From a checkpoint of a small mixture-of-experts model trained on Wikipedia.
Size: 8 layers, width 512, vocabulary 16384.
Training: a variant of Muon for the experts, 403M tokens, 6145 steps.
Below are experts of layer 2 (counted from 0) of a mixture-of-experts language model. Rows are named router (the router's row for the expert), gate (a neuron's input weights, with its number), up (a neuron's input weights, with its number) and show model dimensions 256-383. Each number is 50 + 12 x the weight over its row's rms, rounded and kept within 0 to 99.
Before each expert's rows: "comes after" lists some tokens at least twice as common just before its tokens as in all text. This comes from a sample of Wikipedia text that the model never trained on. Tokens count by the router's weight.

# expert 28
comes after: " to", " the", " and", " a", " was", " he"
router:56 39 53 41 43 55 56 53 49 67 56 47 64 55 61 56 45 68 25 61 38 63 48 30 41 46 60 68 58 48 46 46 50 53 34 65 46 54 58 58 26 58 51 60 43 59 43 48 62 52 53 35 47 43 58 60 31 37 38 47 62 57 32 47 67 41 56 49 66 54 61 62 36 46 56 46 31 46 60 64 29 61 57 47 43 48 38 46 61 58 32 51 58 54 35 48 57 38 55 45 47 53 43 59 59 54 52 38 29 70 42 26 34 49 53 52 59 65 47 47 30 69 48 37 67 35 45 26
gate0:67 44 83 62 38 65 68 37 56 63 42 42 60 41 52 68 34 46 58 42 50 64 48 41 27 30 47 56 60 52 67 46 46 54 50 36 50 62 51 48 18 51 33 54 48 50 30 50 43 48 44 44 52 67 38 46 49 51 24 56 55 38 48 44 50 52 48 40 35 14 64 67 41 36 51 22 59 44 61 57 60 48 61 46 56 60 62 60 29 46 63 57 32 28 60 65 76 46 42 51 45 70 65 54 65 37 47 62 55 33 60 37 44 53 59 68 36 50 33 46 44 55 34 33 55 30 41 45
up0:52 62 68 56 36 58 43 63 32 40 46 25 57 56 46 67 23 53 45 71 44 59 47 63 32 48 56 63 50 63 52 44 35 58 64 43 56 39 34 48 47 41 38 46 58 42 35 47 46 27 48 45 32 55 44 56 39 35 38 50 41 57 43 43 42 56 42 27 40 43 40 63 43 41 64 42 43 45 49 30 39 54 46 31 56 59 41 53 51 60 54 41 49 41 66 51 51 53 42 47 54 62 69 58 32 37 50 63 45 58 69 35 42 53 49 39 38 50 35 46 48 51 61 26 58 32 53 40

# expert 15
comes after: " |", "′", "°", " (19", " in", " (18"
router:61 52 66 63 38 42 48 66 46 65 51 70 45 56 49 37 54 67 42 33 52 52 48 48 46 62 37 52 51 53 45 42 57 58 35 69 58 72 31 75 68 51 59 71 58 52 60 25 48 50 50 05 53 46 43 59 38 47 51 41 59 41 49 41 69 58 41 45 64 53 38 59 54 61 36 43 61 42 61 64 91 43 59 60 51 60 53 49 37 34 42 48 57 56 34 47 40 57 42 44 50 57 32 65 33 66 64 54 31 42 48 52 61 62 35 55 51 66 67 40 39 60 46 57 72 47 64 55
gate0:57 43 40 57 42 56 55 53 44 49 44 52 52 26 50 60 59 49 52 39 47 88 55 36 57 42 56 62 55 48 38 45 52 40 46 48 42 48 46 60 39 40 56 57 42 60 57 49 32 42 54 48 20 57 34 49 69 62 55 45 48 37 53 32 48 43 54 64 49 51 24 31 50 62 39 39 55 83 25 49 48 51 39 45 61 47 51 71 33 47 53 50 53 31 59 43 46 51 69 42 50 69 47 63 45 51 46 67 67 50 60 49 42 77 59 72 32 60 64 47 67 39 52 34 35 66 55 38
up0:41 56 39 62 32 31 27 46 67 41 44 22 65 45 46 58 37 54 30 37 57 60 46 30 60 40 52 73 42 51 34 48 50 43 52 39 38 61 42 44 44 60 67 49 47 45 61 55 49 42 57 57 29 45 52 63 50 60 61 60 56 50 47 40 38 46 63 58 41 62 42 16 54 56 62 35 48 49 50 62 38 57 22 41 44 61 39 64 36 33 60 27 54 37 51 49 37 41 48 34 56 58 39 40 49 54 55 41 59 68 67 31 72 47 44 65 51 54 48 39 62 53 54 44 56 54 48 52

# expert 7
comes after: "\n", " |", ".", " =", " ==", "==="
router:61 64 54 62 45 60 43 41 54 74 48 54 59 59 49 58 44 64 52 36 58 51 56 43 42 33 38 41 60 28 59 47 51 22 36 72 52 61 58 71 62 48 65 58 73 66 64 38 44 43 55 31 48 37 39 53 36 55 63 45 56 59 36 54 60 60 54 50 65 44 44 58 32 78 25 47 35 32 58 70 49 64 57 73 49 71 36 43 47 48 38 51 47 46 38 42 45 67 43 53 63 73 44 67 34 37 62 64 45 65 52 60 53 52 60 43 34 52 24 51 24 48 36 62 56 45 43 47
gate0:67 72 31 44 55 66 72 52 53 62 49 72 66 73 53 55 45 59 49 53 41 40 37 60 68 54 52 73 52 66 56 51 57 61 37 50 51 23 49 67 60 36 57 43 61 71 64 35 55 29 62 52 47 57 59 48 63 57 43 40 70 41 36 50 46 40 11 46 36 25 49 59 58 48 38 43 48 56 42 45 39 53 38 78 55 47 41 23 63 47 41 44 49 52 49 47 53 62 73 49 42 66 50 48 37 46 47 65 51 50 66 61 10 50 60 56 43 50 53 37 39 57 54 46 53 57 34 53
up0:32 33 80 56 58 45 44 47 52 37 49 29 44 26 50 50 51 52 39 37 45 39 54 52 28 52 37 25 38 24 43 43 22 35 46 48 46 72 22 39 40 64 50 61 53 39 49 58 54 69 36 52 49 29 53 21 45 59 78 64 36 37 58 37 53 55 65 38 69 73 62 43 47 64 42 69 54 38 46 65 63 66 76 37 49 54 60 62 60 55 55 55 70 67 53 36 36 44 47 45 35 28 56 38 70 58 39 56 60 64 43 19 83 44 41 44 25 41 42 50 67 39 43 32 48 57 55 67

# expert 11
comes after: ".", "\n", " The", "s.", " \"", " ("
router:64 43 47 36 54 28 41 65 40 65 73 38 35 68 49 64 43 60 38 38 43 55 60 56 43 41 45 59 60 32 54 54 40 43 39 61 42 58 51 41 37 58 41 63 71 63 44 49 43 63 50 32 51 49 57 37 29 51 52 43 59 50 55 30 70 41 40 59 60 48 40 46 42 44 31 32 24 60 61 67 59 52 75 35 45 59 43 39 59 45 33 49 54 33 48 40 58 30 60 60 51 40 64 74 51 34 41 61 43 49 39 27 64 58 47 74 68 54 60 54 40 74 45 78 45 55 52 40
gate0:45 42 76 48 53 49 63 42 56 61 52 29 57 54 75 23 41 51 58 43 57 62 49 31 42 50 57 38 60 52 42 57 38 46 40 63 48 70 53 66 28 57 48 41 65 51 52 63 45 44 56 32 60 65 49 40 43 60 39 48 58 38 42 26 38 52 37 69 43 56 45 34 47 57 63 70 50 29 52 43 67 54 53 52 77 48 42 64 46 58 49 29 38 34 56 40 47 53 59 50 67 59 60 63 35 41 20 62 12 38 58 41 43 57 60 70 39 36 35 41 43 69 34 64 50 40 34 44
up0:57 55 50 69 56 66 45 39 49 40 55 46 44 45 56 77 38 31 59 68 32 29 58 60 61 46 42 55 75 59 54 49 55 65 64 46 48 60 30 42 50 51 53 65 49 39 60 52 39 44 40 40 61 57 55 66 50 50 58 51 48 36 71 35 68 59 47 52 56 67 38 85 23 39 58 32 64 62 48 39 48 55 60 47 36 73 34 49 51 61 46 48 49 37 43 56 67 41 32 47 48 59 53 30 21 49 33 44 40 70 51 34 32 56 65 61 60 70 33 71 46 24 53 62 61 57 44 47

# expert 16
comes after: " the", "-", " of", " and", ":", " de"
router:51 63 59 60 54 37 52 26 49 65 48 65 57 63 59 52 32 56 36 68 53 60 35 24 35 61 54 63 53 55 41 59 43 43 34 64 36 61 52 68 52 46 54 43 40 49 45 41 78 61 51 33 33 53 36 67 51 44 56 43 52 57 31 38 60 44 43 42 53 37 42 44 57 69 28 64 59 21 36 55 43 70 61 64 47 62 36 42 57 54 42 68 42 65 50 40 58 39 37 48 56 50 60 52 51 39 46 43 38 51 42 49 40 62 54 51 36 52 62 43 59 49 62 40 66 48 64 23
gate0:50 52 50 62 55 45 58 33 56 63 46 29 49 44 60 50 29 44 58 47 53 56 33 59 35 33 43 81 62 68 41 35 58 47 35 48 33 51 38 60 59 61 56 37 43 48 46 73 35 56 33 50 72 36 13 47 58 28 65 54 52 66 68 39 51 32 57 57 23 49 57 56 58 44 40 48 58 39 44 48 48 54 30 43 50 67 63 49 47 42 68 37 26 57 60 55 57 50 38 34 54 40 43 51 49 38 64 67 26 43 51 49 54 56 57 51 44 37 54 37 37 55 56 60 67 46 54 60
up0:52 60 53 35 46 61 50 74 36 43 56 60 53 54 47 49 65 55 43 38 49 46 75 47 61 62 52 27 36 23 64 65 54 53 64 46 70 56 61 40 37 35 40 62 54 56 53 26 57 48 59 53 35 67 93 51 42 70 36 46 37 41 24 64 51 69 43 46 75 49 39 43 36 49 61 59 38 60 71 54 46 43 88 50 51 39 40 48 49 50 34 56 57 34 36 53 42 51 59 61 48 60 58 55 49 62 34 43 68 59 62 54 62 45 47 51 61 60 42 69 58 51 43 58 39 64 48 59

# expert 2
comes after: " |", "|", "part", " (Japanese:", "'", " did"
router:60 70 32 54 21 50 31 60 50 61 68 34 56 61 60 57 52 63 46 60 65 46 74 52 46 29 50 68 60 31 44 42 42 37 22 68 59 57 52 57 46 66 40 74 62 62 45 44 47 70 45 26 45 53 36 62 32 43 37 43 56 49 20 51 61 60 25 48 66 13 32 54 53 77 52 36 55 40 63 56 70 60 62 42 34 51 62 49 26 53 45 51 69 51 35 35 46 36 48 45 50 63 64 67 51 53 48 53 53 52 35 38 61 64 49 53 50 41 65 53 53 51 51 37 70 49 65 29
gate0:71 52 47 56 48 64 60 57 63 69 44 51 51 47 39 35 51 64 55 56 58 67 51 60 71 46 48 41 65 47 51 21 49 47 61 72 44 51 44 24 60 69 37 90 46 48 56 45 54 63 59 39 58 51 47 71 45 53 53 50 44 43 33 51 60 55 53 53 74 60 64 58 32 66 51 42 44 31 51 66 64 54 58 43 61 26 66 45 62 43 36 51 51 27 37 49 57 54 54 47 65 41 28 55 78 25 31 62 38 48 54 52 52 43 57 38 59 64 29 61 68 57 58 73 55 30 43 43
up0:48 47 44 75 23 26 50 43 59 32 66 33 57 42 36 41 49 57 59 38 41 16 42 59 56 55 35 64 24 54 51 28 59 63 50 49 61 35 56 50 40 41 75 43 43 62 46 58 59 47 68 58 61 39 62 32 54 65 47 53 53 44 50 47 50 47 52 71 50 57 58 50 49 44 45 53 17 52 26 35 75 70 59 54 62 58 60 58 49 63 57 63 45 57 70 39 39 59 62 53 56 58 38 36 53 43 36 24 60 62 59 64 29 57 64 62 62 59 58 50 27 53 37 39 59 47 52 43

# expert 24
comes after: " the", " of", " in", "-", " United", " by"
router:68 72 75 60 51 45 66 54 71 69 51 46 38 48 65 70 41 66 45 54 55 71 49 37 23 52 54 59 45 35 52 45 48 47 51 41 43 60 60 45 21 59 47 85 45 55 60 28 37 47 46 55 42 63 26 70 53 53 59 52 71 68 36 46 68 76 44 28 61 47 56 81 49 39 62 37 53 53 66 59 60 40 60 51 50 38 29 42 45 48 50 33 48 42 57 65 67 18 38 62 49 56 50 59 41 37 53 53 33 53 58 46 59 56 46 65 39 67 38 49 41 54 52 61 71 57 59 51
gate0:65 52 62 64 51 42 50 47 21 76 51 34 37 67 51 58 75 59 55 56 42 44 38 61 59 44 47 49 54 44 45 37 56 31 49 60 60 38 48 51 51 33 50 42 51 52 56 44 55 31 91 65 48 50 45 60 34 54 69 45 78 51 54 35 43 59 65 47 42 48 58 60 56 61 47 49 62 48 54 69 42 59 48 61 52 48 61 43 73 48 47 44 45 63 58 60 43 76 50 46 51 43 51 62 59 49 53 63 33 38 38 59 60 45 58 42 55 44 45 76 46 52 44 49 52 73 48 37
up0:42 49 65 56 32 60 60 50 34 54 44 25 45 40 60 49 52 62 44 48 50 52 50 64 40 48 55 46 41 56 52 52 44 59 55 48 50 30 52 48 62 57 38 42 62 41 52 55 59 60 31 54 45 64 54 57 40 47 56 50 36 54 67 64 38 56 28 50 39 50 47 59 37 54 59 33 49 68 71 37 45 64 76 42 38 63 42 35 62 56 37 47 41 54 46 54 48 59 45 41 58 59 48 55 73 76 35 42 50 51 47 50 57 41 41 64 48 48 50 29 57 51 26 35 54 59 53 50

# expert 26
comes after: " the", " a", " to", " and", " his", " an"
router:47 67 68 61 44 65 69 46 49 54 68 28 55 45 53 47 41 53 53 57 53 59 51 39 42 40 40 50 62 38 49 41 44 38 20 54 56 49 40 52 15 49 46 53 70 69 56 51 69 45 66 40 40 53 51 51 50 54 37 57 43 45 18 56 56 73 48 35 62 64 56 39 43 57 53 54 43 33 71 50 50 59 67 59 52 83 46 36 61 48 43 69 47 60 40 74 55 68 44 59 56 70 53 57 39 58 65 66 46 50 55 38 44 68 51 67 33 45 58 34 49 46 46 34 82 51 56 50
gate0:45 53 52 43 66 51 47 24 44 45 41 51 38 48 39 62 63 41 51 59 35 51 48 38 25 56 69 42 78 51 48 41 31 44 59 48 38 47 53 56 51 76 61 66 64 77 58 25 62 59 49 46 53 53 57 42 39 47 47 52 53 50 35 54 54 49 50 70 54 49 45 39 53 46 56 48 34 54 48 40 69 51 60 44 76 38 60 65 35 45 56 49 46 44 51 56 39 54 36 22 39 47 40 56 35 41 63 60 50 77 53 35 54 69 56 68 67 41 68 58 54 53 44 61 45 56 49 52
up0:49 66 56 68 52 49 53 59 40 48 61 69 49 55 62 48 27 57 54 45 49 39 50 51 44 58 32 40 27 50 49 59 59 46 68 51 48 49 61 42 34 55 47 60 38 49 36 61 58 59 35 75 52 60 48 44 46 43 26 45 39 46 46 67 52 48 32 47 47 35 35 64 62 38 44 32 65 43 44 41 65 29 33 46 44 45 52 65 30 54 54 55 67 47 74 26 52 48 47 53 46 56 45 49 47 48 40 43 35 47 52 56 45 61 46 45 51 59 61 55 54 41 41 41 46 41 67 63

# expert 13
comes after: "\n", "/", " O", " N", "E", "S"
router:52 51 31 73 26 51 48 44 44 67 53 61 56 78 52 66 54 49 44 37 55 56 49 55 44 48 46 54 58 32 75 41 67 60 29 64 52 69 51 50 61 60 29 47 79 63 39 43 51 47 47 61 48 43 22 73 30 61 16 42 51 30 41 62 51 43 32 59 62 41 41 63 51 51 42 46 60 40 61 66 50 67 61 51 43 73 48 52 79 51 50 48 44 40 43 58 59 43 65 42 46 54 60 49 48 26 56 60 22 44 44 45 52 41 47 38 56 55 77 48 42 62 42 52 74 55 60 29
gate0:53 60 59 50 37 52 44 45 43 52 67 60 40 34 34 53 47 57 61 40 64 41 40 43 33 40 61 52 62 42 46 40 39 48 65 59 50 70 75 40 44 51 19 53 43 49 37 43 44 50 52 48 44 49 32 51 51 57 45 58 34 26 39 54 57 52 53 57 61 26 44 40 42 67 43 38 43 34 32 60 33 48 54 50 48 32 46 29 57 56 73 50 54 28 35 58 57 68 39 48 55 55 53 55 43 53 36 40 43 51 47 39 61 53 47 49 68 40 64 53 47 45 27 57 38 52 41 15
up0:31 54 63 70 41 74 52 30 46 56 49 57 49 43 64 36 66 48 52 55 48 63 54 41 46 71 64 49 39 53 34 36 51 66 48 31 42 65 42 50 50 39 38 75 50 46 45 64 55 26 62 57 26 45 51 33 47 70 61 52 71 49 51 59 23 54 35 60 72 37 45 63 57 64 44 50 55 39 47 50 69 49 46 39 54 54 65 45 70 21 60 40 34 38 38 47 54 48 52 71 58 60 52 52 19 45 47 42 51 45 57 46 51 56 53 43 49 20 43 54 44 52 46 62 55 35 38 46

# expert 10
comes after: " of", " in", " with", " for", " as", " to"
router:55 41 45 46 38 50 38 45 60 47 50 48 48 45 53 40 29 63 33 50 79 51 50 47 35 42 41 67 54 40 59 54 45 52 48 53 60 39 52 61 58 64 70 55 50 68 45 43 68 69 29 30 35 47 55 44 41 54 29 58 69 50 44 32 56 55 49 41 43 56 49 48 37 37 23 56 71 54 56 65 45 25 67 41 56 51 39 54 35 46 54 57 78 48 30 30 63 39 48 36 61 60 51 77 48 40 44 63 44 75 56 39 48 58 50 65 53 69 64 60 57 72 64 54 59 62 55 54
gate0:50 34 73 46 46 47 56 70 65 65 52 50 66 37 28 75 55 37 73 59 30 55 74 51 59 48 46 47 60 66 61 75 44 51 34 48 40 46 49 48 41 43 47 57 69 52 20 55 55 64 43 48 37 38 43 63 49 62 41 56 66 54 50 39 59 35 57 35 49 52 48 52 20 39 45 72 25 74 33 39 44 47 53 49 45 41 50 44 71 52 47 53 64 28 74 50 19 51 61 41 45 55 52 42 60 39 47 66 51 45 36 42 68 39 42 70 57 55 68 50 56 47 49 49 38 37 36 64
up0:54 47 78 44 44 54 64 74 64 72 61 51 70 40 31 59 55 47 66 62 26 74 65 47 58 47 57 45 66 62 61 69 51 52 33 48 56 40 54 50 47 40 47 53 57 55 35 54 58 49 44 30 39 35 34 72 36 67 34 54 65 52 49 39 51 37 60 47 54 49 53 48 25 34 41 74 20 73 37 48 39 50 55 63 48 40 56 29 64 56 55 54 61 27 70 49 28 51 62 52 50 50 52 40 53 51 44 71 48 46 42 49 64 35 56 77 63 54 68 51 56 52 54 41 39 44 32 67

# expert 19
comes after: " |", "|", ":", " /", " March", " on"
router:49 80 41 54 40 49 47 49 41 57 67 46 56 46 57 43 51 54 31 52 50 61 81 52 51 50 60 52 54 49 54 53 74 40 47 51 56 65 52 49 47 70 51 73 61 51 46 53 41 52 60 27 50 53 49 52 33 50 38 52 37 55 31 52 49 76 38 54 47 36 31 47 23 62 44 38 54 56 72 60 60 49 55 66 35 56 29 33 29 52 40 53 54 49 33 63 49 47 38 46 67 81 58 50 69 63 50 65 35 62 43 49 32 66 48 68 45 60 42 44 46 65 65 45 79 52 60 47
gate0:69 50 46 45 40 67 48 51 20 54 42 66 44 48 45 37 54 65 36 38 52 58 47 46 34 39 28 67 61 66 57 45 42 56 41 66 24 53 72 65 43 59 60 52 80 72 45 44 67 62 53 39 49 60 46 38 51 72 48 38 83 46 53 43 69 19 48 31 44 69 40 44 72 59 79 26 48 34 51 82 61 32 51 64 54 47 63 39 54 33 51 50 61 36 55 44 39 39 47 38 49 61 44 58 37 34 59 50 58 50 58 47 37 68 44 47 57 42 46 75 64 38 31 41 49 47 59 41
up0:55 66 56 51 35 67 49 46 19 52 49 57 51 66 46 35 57 58 50 52 37 53 67 54 68 34 16 54 49 72 44 54 54 44 40 41 63 59 49 57 45 31 60 46 55 51 56 60 68 58 76 44 65 35 34 55 66 50 27 50 75 37 65 60 41 29 35 40 27 55 52 34 54 51 65 48 58 35 34 63 76 55 51 49 54 58 44 34 89 51 64 59 82 38 50 48 59 50 57 39 31 37 61 58 50 36 46 53 67 64 45 32 24 55 38 60 62 44 43 63 47 31 22 45 59 46 43 42

# expert 3
comes after: " |", " in", " on", " 3", " 4", " 1"
router:58 48 40 53 48 46 53 46 42 77 66 55 41 46 70 59 35 57 59 47 56 57 60 42 45 23 33 45 63 34 38 40 42 41 21 64 45 61 33 52 41 61 25 51 39 57 52 51 58 58 32 33 32 68 40 55 46 18 49 46 52 38 38 40 55 43 43 55 54 27 45 60 53 51 29 34 52 52 64 52 55 57 64 43 47 49 49 44 49 53 34 41 63 49 33 41 51 49 35 22 63 76 40 45 64 43 52 44 41 49 40 35 54 63 54 55 39 76 52 43 61 59 51 41 77 66 59 49
gate0:74 56 74 72 46 61 56 25 38 50 56 42 75 59 42 58 59 68 52 37 58 60 24 54 35 49 72 45 51 62 42 46 43 66 75 66 57 34 63 56 55 51 34 45 44 43 57 51 53 57 63 59 27 51 66 39 33 58 42 56 54 39 65 38 52 51 46 50 40 58 36 50 50 56 47 60 34 41 55 30 49 47 38 54 36 37 63 34 34 30 46 32 75 67 57 50 55 45 53 50 56 33 20 55 28 60 67 49 52 57 81 65 40 56 39 35 40 22 28 58 40 48 41 50 41 69 50 60
up0:71 59 51 47 61 57 59 52 58 43 32 63 56 51 43 55 54 26 64 34 67 50 43 62 53 32 47 51 30 32 31 41 50 68 56 43 50 44 28 42 37 34 45 29 56 44 50 46 46 34 45 40 55 66 52 46 52 51 49 50 60 35 43 29 53 62 59 43 39 53 33 59 40 47 44 57 37 45 44 36 57 57 63 45 59 73 58 16 62 66 50 37 49 46 50 69 58 48 72 61 63 26 67 54 36 56 52 54 41 68 58 31 33 38 50 59 40 72 30 44 51 38 27 25 38 52 41 40

# expert 18
comes after: "|", "-", "\n", ".", "s.", " October"
router:64 58 48 86 50 41 43 49 59 58 60 36 35 48 51 56 42 51 34 66 62 54 52 48 33 24 40 47 71 40 45 51 45 55 47 45 43 60 49 59 35 76 48 44 59 56 53 45 47 62 19 37 41 46 40 54 39 37 60 57 33 58 33 37 61 55 59 25 69 46 25 34 35 39 41 61 57 42 55 71 35 44 62 39 48 45 55 53 37 42 53 63 59 52 61 50 38 24 28 55 43 66 66 40 69 36 56 49 39 49 47 30 68 66 62 74 35 78 41 46 42 45 31 55 53 53 58 54
gate0:53 61 65 52 49 45 37 53 60 52 61 42 49 50 62 68 47 53 26 63 54 46 39 68 73 55 51 38 46 50 70 53 54 48 63 47 64 59 62 59 43 37 52 53 40 41 52 56 42 53 42 45 49 50 53 68 50 66 34 42 59 67 24 42 49 36 69 56 59 43 34 32 35 43 61 54 39 44 70 42 42 27 35 49 72 43 53 45 32 48 32 45 25 47 46 36 50 31 63 45 45 43 59 43 54 57 46 51 65 32 49 66 36 57 34 51 55 47 64 36 44 48 54 58 66 59 52 30
up0:51 50 71 54 62 50 53 50 53 44 55 65 23 58 54 25 75 64 69 46 30 64 69 37 26 71 48 52 63 54 36 51 63 35 36 47 41 58 35 57 43 49 51 21 57 49 75 70 45 46 60 60 46 56 48 46 37 43 58 60 41 46 35 44 57 50 76 49 67 59 53 46 69 42 31 52 60 64 37 42 52 51 77 54 36 53 63 29 67 63 38 63 38 47 48 24 18 75 50 49 29 37 52 45 69 31 55 32 47 49 64 39 44 38 43 70 63 54 47 63 58 53 60 19 35 66 49 52

# expert 17
comes after: " ", "\n", " 0", " 1", " —", " 2"
router:55 46 45 36 46 44 45 50 43 49 58 60 64 53 55 46 39 59 48 41 43 48 51 40 58 94 53 74 45 37 27 49 68 37 31 61 48 64 63 65 53 46 45 56 47 58 40 53 72 64 57 44 31 63 43 56 40 51 44 19 62 39 15 45 43 55 56 52 57 53 56 53 61 57 54 28 53 51 65 87 79 46 53 40 51 66 40 29 39 56 19 53 49 45 30 54 63 45 51 48 58 49 55 57 43 77 36 48 41 50 45 52 40 68 38 39 57 51 58 58 44 50 56 45 49 55 66 39
gate0:64 42 53 61 58 34 52 31 35 47 36 54 61 52 39 52 66 38 62 49 61 59 44 33 60 40 63 57 39 56 76 26 51 57 51 50 27 59 41 58 61 46 47 53 47 41 42 60 52 44 68 44 52 55 24 53 67 50 38 50 54 38 47 50 32 46 53 51 34 58 60 48 25 72 64 41 52 56 47 42 59 39 49 65 60 45 36 49 52 37 51 60 51 47 52 57 46 51 65 57 51 58 41 57 52 46 65 67 52 45 42 70 27 34 41 60 38 28 41 31 51 25 71 51 54 49 66 41
up0:37 47 58 55 51 63 61 63 60 64 56 52 42 50 52 61 42 68 49 48 36 61 48 65 37 57 36 40 58 39 31 64 48 49 46 52 65 51 46 38 42 59 70 46 55 45 47 42 54 47 50 46 55 33 72 54 29 52 47 56 41 52 61 50 50 43 51 52 53 37 46 60 67 38 51 55 62 41 67 60 34 78 43 47 47 48 57 54 61 74 49 35 57 67 59 37 58 53 32 62 43 45 47 41 55 50 40 37 37 65 49 43 72 52 54 56 70 63 52 59 55 65 29 66 42 57 44 72

# expert 5
comes after: "\n", " ", "\n ", " born", " Win", " MF"
router:68 50 60 68 45 55 53 69 38 46 54 34 31 50 53 46 33 49 44 44 60 63 40 46 49 38 39 46 56 43 56 20 50 41 62 60 52 55 40 53 48 50 37 68 59 43 56 36 49 52 40 46 36 51 37 46 41 37 39 48 53 46 39 15 78 39 55 48 62 38 49 66 46 41 41 53 41 29 41 56 40 48 69 41 42 55 43 40 54 49 47 82 43 67 45 54 56 30 42 30 44 43 55 63 42 43 42 70 52 48 48 31 66 45 61 68 48 72 31 44 60 55 48 66 50 50 43 42
gate0:54 53 38 88 55 44 61 46 39 61 18 40 58 64 41 57 47 48 66 63 46 46 38 57 59 56 70 42 55 69 64 45 49 44 33 44 27 59 48 53 51 53 50 42 69 46 64 21 45 44 75 52 32 50 43 57 47 44 34 44 43 31 65 26 48 39 48 56 59 44 39 46 51 59 49 59 42 53 37 39 32 40 66 52 67 78 50 30 41 42 39 62 58 24 52 68 43 40 79 43 33 50 52 46 33 44 42 67 61 77 49 40 57 55 47 36 48 62 43 49 66 54 48 46 47 59 19 32
up0:46 61 63 26 53 59 53 30 59 32 68 59 47 39 55 42 65 72 49 49 40 56 76 44 47 50 68 62 37 39 46 66 46 49 55 55 51 60 51 39 37 46 45 81 28 54 38 58 58 49 29 40 45 40 60 63 47 57 76 53 53 65 53 73 57 46 45 31 57 57 61 64 62 47 49 32 66 34 55 41 66 29 20 40 60 48 44 59 43 43 59 51 40 53 31 49 60 63 26 61 63 37 54 61 60 63 60 46 42 60 48 51 42 46 59 42 28 55 38 70 57 47 60 54 63 42 63 42

# expert 25
comes after: " |", "-", ";", " a", " /", ":"
router:58 70 51 54 40 44 47 48 45 63 64 43 53 42 47 62 38 55 56 52 57 70 71 40 24 27 54 49 55 23 48 24 42 45 26 72 59 54 40 56 37 74 44 69 56 38 51 46 65 48 34 43 33 63 37 46 34 51 40 49 48 56 25 55 65 42 36 50 46 23 49 50 33 57 79 37 57 50 58 57 53 52 64 55 47 39 48 56 52 53 37 38 48 55 29 40 62 46 33 57 75 62 64 49 56 45 50 46 52 47 54 23 55 71 53 51 47 60 47 66 31 61 60 31 65 56 64 56
gate0:40 40 38 57 44 59 56 74 94 38 33 64 57 45 46 55 52 52 59 38 42 28 74 47 45 57 42 66 67 23 44 53 61 39 62 75 56 47 65 72 70 64 24 50 39 42 59 49 47 49 78 81 19 54 60 50 47 31 43 36 50 44 50 53 62 63 65 61 57 58 44 33 54 47 52 35 39 52 70 60 58 47 48 58 34 40 57 40 51 40 45 36 45 50 52 46 50 44 48 57 62 52 39 56 62 38 49 55 55 55 64 65 59 69 61 45 54 62 34 31 49 58 35 61 50 51 65 53
up0:45 46 66 48 48 43 39 79 59 70 51 38 52 57 57 42 53 31 60 48 53 40 68 63 27 34 35 52 64 40 52 54 36 34 53 49 37 53 48 54 38 48 18 53 54 44 38 45 37 54 36 64 49 57 69 51 67 50 63 44 45 59 59 49 50 64 48 71 32 44 50 50 50 45 42 53 50 38 71 57 64 57 26 37 57 48 43 63 77 48 53 57 43 54 37 55 48 30 45 58 48 44 26 41 30 24 51 54 45 71 48 48 68 51 43 60 63 46 47 48 40 39 51 61 37 64 46 55

# expert 9
comes after: " the", " of", " a", "'s", " National", " The"
router:55 49 66 34 34 61 68 39 38 54 63 62 88 65 50 55 40 72 22 47 48 63 65 46 41 78 59 62 62 64 42 50 71 30 45 84 60 61 68 67 43 58 53 52 60 55 61 48 63 30 79 41 28 62 40 48 54 46 49 33 75 47 41 52 53 60 43 53 57 46 43 36 49 75 50 20 40 70 63 54 42 56 46 65 57 66 34 43 59 50 26 50 61 30 40 43 61 50 47 52 55 55 47 55 44 56 51 59 45 56 39 56 47 51 43 71 46 45 48 31 43 59 49 55 63 45 60 50
gate0:41 54 31 62 52 52 47 56 53 79 60 51 44 49 49 52 50 45 49 82 54 73 64 37 47 68 55 59 57 49 42 73 74 61 44 57 35 73 32 49 67 62 29 50 62 40 39 26 66 66 62 81 46 57 62 59 16 48 81 78 45 43 57 27 50 54 47 38 67 49 28 43 61 40 52 52 52 44 41 50 51 56 82 29 60 26 29 42 50 41 52 46 39 41 42 46 73 35 80 64 53 38 44 67 27 43 62 56 52 67 59 47 41 39 33 70 39 51 71 70 51 61 59 56 64 35 56 47
up0:61 58 57 52 32 45 52 30 31 80 52 28 50 61 51 57 53 49 46 82 32 40 49 44 46 72 51 57 32 62 61 36 63 45 57 47 30 65 29 44 29 52 53 38 45 53 61 59 50 63 51 60 58 59 49 70 41 52 52 70 55 64 42 69 43 63 58 41 51 50 41 55 34 50 47 31 39 40 52 49 51 41 66 38 69 44 61 71 48 43 62 47 49 61 29 49 69 56 51 56 56 47 52 48 40 56 50 38 56 65 49 65 24 75 69 71 30 45 59 42 50 13 40 43 73 33 54 41